Weights of a small mixture-of-experts language model, trained from scratch on English Wikipedia: width 384, vocabulary 33859.
Below are experts of layer 2 (counted from 0) of a mixture-of-experts language model. Rows are named router (the router's row for the expert), gate (a neuron's input weights, with its number), up (a neuron's input weights, with its number), down (a neuron's output weights, with its number) and show model dimensions 256-383. Each number is 128 + 24 x the weight over its row's rms, rounded and kept within 0 to 255. Numbers have three digits each.
After each expert's rows: a language model's description of what the expert responds to; "gets" lists some tokens that make up at least twice as much of what it gets as of all text. This comes from a sample of Wikipedia text that the model never trained on. Tokens count by the router's weight.

# expert 3
router:130111098084143160123159140124098145100120145113136117116075116100125130127131120138168114138122127110121143148093143129114159098122097145108146090111170139120166112156149154142143172131091164159106147115107099163092162107160137145080104112149092113145143107139144103151149153148128115125121110109119087127165133144115149114151118150110155124151132119118129171129145107144149174108132
gate0:131110181136132158130131110099143100183138139129110164151161155142108136103099120135113129135137122122168133106148101091168115138152116112136113134093094120128125163116125113133141097118120133096119152125171136113092091157123174099124136156145136163101099152139118140112117114133108141124158157159133123090081101107127106178113138158156093128106109115148151113119134110126127118141123
up0:114125170147145099120158072140172116105100089142126153065147104123126113108109119152096097175118151153145128081146143125104127107135119111156100150125142107111122155123092099150116085141147087104105133202126170130130087122145158150121136124114164126104149177129103156139088099122130126158134125160144112148128115127158150102116120149122159107087088118174120151147136136117126111130117
down0:143114138164138114148125141124123128100131112133170107129169106096119101081146095098093135116121117125057144095106104138109142132149142127143152104122121117146134086136105109141115175129153103145138148118135142136108169131112114170117121136117118063149113141088135133123112119169121105103149117124093115127116114134130134111166092112120165128153123144112162131144160146092158097090121
gate1:100119171130107121154116102106116100188097151087151136167152162133135113085088096117110110133114136118134097114141163101167158114069125130117086143166124155139151146106146136152119143133147122125159107119143109139118134140134096117127144104130111152108089150145093135139109122121121128126156138055081156127123164106124122090159129076144118114179108157107110096093114147160108126150129
up1:159135171149106141121146109100104132172137142133149103138121162128126134110063135136106116116092119138162147141138161171122113112117144105109178159147105126137125142129160109121168136108138067134137134169132141129122098153126108103127144156145132112136116125142126151155102128181051161161095164140163126096137150111116096104122135130122091125113120136118134149103135133100108072130106
down1:075138095157146135088126117137118138101150109148135097103087154155103096119120142118117109099144158120120113115108089107120083153135156106141142115177132120149138149122085140083148143109134097168142118138133131158137133133125138141139091105155170145173135139150104144149145109172125113107105125123169142119092100102140140145125126171121146106159107140119162154135156111109137118133106
Prepositions and conjunctions like and, of, with, for, into inside running prose, plus braces and commands in LaTeX math such as \begin{matrix}.
gets: " and", " for", " with", " into", " as", "i"

# expert 6
router:111125102116133152104123120103127143099091121103124141086098100093119133184151086148153110125127141101118166151105135139121136108101090131111134093104169138105141119125136145121145146132104144148096125131096073142147145143137155146103097106113113127144170090127137117139153176142149096094090103115106096144156135166108167102142121156088136150150110093121138160154157095159154155092124
gate0:122123178137133110078133099134118053188085164127084100142131135128120138116162107111136099154141114123139144115103109104131103140095165185158118140095141114148136138189129113090141095081117124091125137198159105160112133103135111093085114133108142121128114159117097123099116178136173125139132121120130151138145101120113138141127152125137136115137115136117147126120149136117121104136154
up0:096154097103177153133123134139130168087160108104149126145156122125110140111063120139103142114114168110105106144145115149132139142115091116115117109132108112117119119110137122146113137147130147129173098073130162092140120116126095146145160124125113136121133130107145124156125068155138091122111181129143128131130131132176109173117122102111088128125160148140082121098107117128150128105104
down0:115135113115144120143126129091115109167124095108102132100132163145152145173111145169116141142118140167146126114148112139114127140123121101134129135130122161148117114110165142138150085151171134145145113146127162157124119136111104122151125105120131154077103111132139081141153131193124087143114174151161147105131120134157155132135111126107123114100116129121168165128150081115134157096124
gate1:128173127135110119151105099107148122120123159160111173099138122118084110133125113096102150125101105147107108119112128107141073144168174095100118150138094148171146120099129144109105127157098121169106118130142172099121141122094079201148115126157093154128120121111143128152158115167117100147132115096092123180120121147117155126143089141135123145136134148116118074078131149137106142122079
up1:138176113109107111122125116103148118141130151148113165115145095108101131155091110122079138129089125134122128129123100113115080142117175106118106153110092159147155105078127137097118120160117106150110099135145184091171147097120102162142113129170091142150140142120128155155157129178105120138125123071085104135129154139126144127148073137154165113168150135109090075106145130133127169130085
down1:175151122112171116119113146111120104116112113134163168186136101115148106142159116104081148160128122130138125150099124128134113116129176072126114162078161138162137135136105121122132110146126120139125074129102119143126107128173129104108130128161102160138136118119120117138135118122127136098100113138101123136126144126123135141119157120132119121146100121130127129141123157100104136121147
The, is, was, and table pipes after "of", plus pieces inside parenthesized glosses such as t-op-ical, and sentence-initial "Originally".
gets: " the", " ", " is", " was", " a", "|"

# expert 5
router:122152121161140146139144161147134160118128109087130110095094100103097103154152110131150123104123152099121152153139136161107156106105122121089132088129168086145115116104163135113159166141082095108128116085082092159149152129128115143155091105117095097146165082126142114106151157151121062120094081147120137112161133130154143092126110145088178159147120129117117166136151113171150138097137
gate0:141137118111136136114106165123126116125136120111181072153112140144147117143165142097121168158121118112092179155157111134134129124148130151147152138118161110103095130181091142128105147155101131116169101127156124155125128135090152126138158090150152161073152143106115101136119119122136134152142130162165131177113150110108160098156132144102092148127130078123131143126101127097146124157090
up0:124146164117136157123152117183115139124174157153206111127126109131107130189168122097101103138141143155119115117190134154127114095126131108198171141156128127118139126141075134137102134100151128159145128073098081167098132115138133136145184097127155097085155120103124111146121139147148137076139104092144146162100155090183129094121121118137101136112186127121118116153118182113128084141118
down0:137133128102098139116097123117112137180149114090164170088123140175148133173110102134107095143138135140116086130141153096159125126153117137144149099124108137100139158115057120115132117080133133136147126136109105174120098132147109115151126122120150096114141109111131129133118116149139142123128075128142197133134144086109097148153152113124110130112150086119062101116134145099107107120146
gate1:148082116146159133129116115111149133124126169127098165145138116141103139088085123161093143170083170144153154151141159105126121177103116125130073140140134098152113137100136093149146107111130100132143095131140137116118129109138141149115125119116175105172087159092136122158122089104138144104099163119105130141136146113118056133144161121136109071139142159124103128092095125106095143134126
up1:111115159139111111140142151109136122131141140122084150134144129112114105157091126127126077108139163091115124125117145142117126137111070125134093086160138130142104139126188157139132137142122115102118094122179162132069116153125156161137118117135123141088101130128113111142128158159127117136064126118135155068107140124141173149142087114182100194075110143130117145140140171148116165150146
down1:122114135143151083146098118071132069163081182138135145188090140113122098119150114155097153119132118103124117126098155110150108131118148104134101138122148130113161124160128144125126089129087120124136102156135115137119137131145149128139105108141131137110135132153135104127130128143139118130132158154137133108086128135144145201152123126122134129117102148109093136134083151103106138135171
Possessive words and endings such as its, their, his, 's after names or nouns like company's, game's, plus bare plural nouns after the.
gets: " their", " his", " its", "'s", " the", "'"

# expert 7
router:104128093139150117114111120125133134107153152120146134114138145184132107079117137122118158139140104105169136126172109088150112134091133134174125112124167117114144093170136136123139066138118094096130122164121119136174131125119163161116142098089139133147110074145158113158116070162131149138105150108151127122177118108170141176133104139144139125130157174114135124073138127135139121093117
gate0:147127124081104140140115182098164135153119122112147106100112162149148117130109137134148129143108126152134116120095128162148129124127152000118115121121153124143128122151155110107134139127124132136120163120147083115141123135118118120141090125161122087133156120126143095133141118088104144134104122129076132113180071100145103143115124118128132118150167117165139088138151115101148149136149
up0:123175107128138091126154133163121147095105141127151115136109165144119131136102148133123165111187083134131131128132112126165088133096177151174102093140151128099159085107195147090113102133151116158119135149101121147149130119124082158105158097103076100135127110121141141124125111133140141134125140134127139146171125147142134118143124140118140123152122156119136158085129102124138104095103
down0:112092129114137112098130090129137115133121126068119078105144141130138124095150125129091111120111138114152112121152167140144103123118136072129091078124140126087145114143112081115107144121157118142113084114118090144163138100148091111168174149152106112107120113170124102084145103117133128121110149155133127160117125068144154138106125155150110119115121141144119150146138131132159150112115
gate1:126064115081137097118108145144139152123114099151161102136145140153133163131131154149122148111119135177146159124132105091172120167120108091165107135126103103116159134141136102104131106087105116156122149153158119103130082145135156114074134096099082104138098141115140140106100102112142196152147116134140118083155168116158134149133142109134073139078144121113120152163094176119103096149134
up1:136117118090076097133102154165155164105085130136176128148128123117117135126130127084129157083113155150135124123139088119147141113149133121159138125115131137119121111113140118080139112118113085132129145163173109114128145162168115118108150123077131107152140136126139150157124108135159163171139095106164132133145183172140153137139122136123065175083114142107108135160107145124174064146092
down1:105176134147131129093135156151133121132134099124117108109150110126089103132122084107135143133126147097156116128154127146146159112126119148166124148117129097133089107116096117129174137127121132124116092125113191115113104109125139142129160140119095113145142135097112150120135150168092131146147134118103151083123149156168081134109115158145097089169165159128111180145093110130144143120114
Line breaks, list dashes and digits in infoboxes and lists, especially birth years after Born:, career year spans, and taxonomy fields like Kingdom: Animalia.
gets: "\n", "-", "4", "8", "7", "2"

# expert 11
router:174092113123118163125122132121122139125091129127126147096093116105121162155122107170177095138134126101144130151119138117104147093097105118111163110137154147116146120172148135085156149106162125144078109133070107093113167115131146109119121108145096128155195117133134086135146160139176111127103107100095098124127170155113109120139124155101178126132112119144119157108144103174148149068131
gate0:144098108161034120148121156168133118100132104117112069134129106109172107124116123095122123152118144078076122097097131138129138153149110152128129126134125141140118111138108116167141133125133128113120087124155139146137136174141136138160080097165098103096097149143114121154123129126122153134092068102131120134122123142143155088114136153140122132183135136129171113140150137162146121135132
up0:126111152217148146122139115113123102133152080134111121104144143121117167115105099106114167074130087086104165128139082134119127142135123093138110148118100101090125083144168128119111143120122126121125138112142116151109123106136124187103148116114128101131143117121124117126165139157103097095172154152168113130199133102132111173154099118144158126141171152153106166151112143118170106112099
down0:122151113059095178115151112140120117176125141156125178158104151117089158086131147119122138100105113083202109133121139151130115102119144127133157143108144107118141149120153130085188136129090107128081112107134108101133105092148152095114122132124155155117158125084095105128108140118155077150150116115109134115148121144112105126118141140110151126129168166129113126152102109111160089110131
gate1:104094153127140074140112105119126103117117107154119084129112132131128144106159099139173170099134144148142114144104143122171134136144112157161128153122118047135111115069158150125139139155142147145157111140135129109160144128118120128129110157120130103186091135130167124140138132133142127110144119101115153109161139085109103145151122123097136110130148132166100142180130134100101170122151
up1:133124119121156093145070150139116136113143190126117179122152122082175141102117157124092147132151136128131109127117135122118130132152124105058097105138125166127123144116132127110143178128123134116099134181132093141060148094120127136144116137102147147096121136117126128098129085107107139135134110155134126117106119102107113151101156117118122144116128128101143124110119113111132121125149
down1:109115122121125169105090123123171153111113135079111141157133123139118125111134117121129083101071148117113123126146137149131141139151162136088137151083137113119157164137149153141135127155112122120173123150127119136159108166140150095118151135130164116132109114141119110145152135128125132116126128143126128120142094132132140128109173142157136169142118139121106144190067172150083132168116
Opening quotation marks, parentheses and section-heading markers at line starts, such as === " titles, (born, (see, ==See also==, ==Release history==.
gets: "\"", " (", " \"", "),", "-", ")"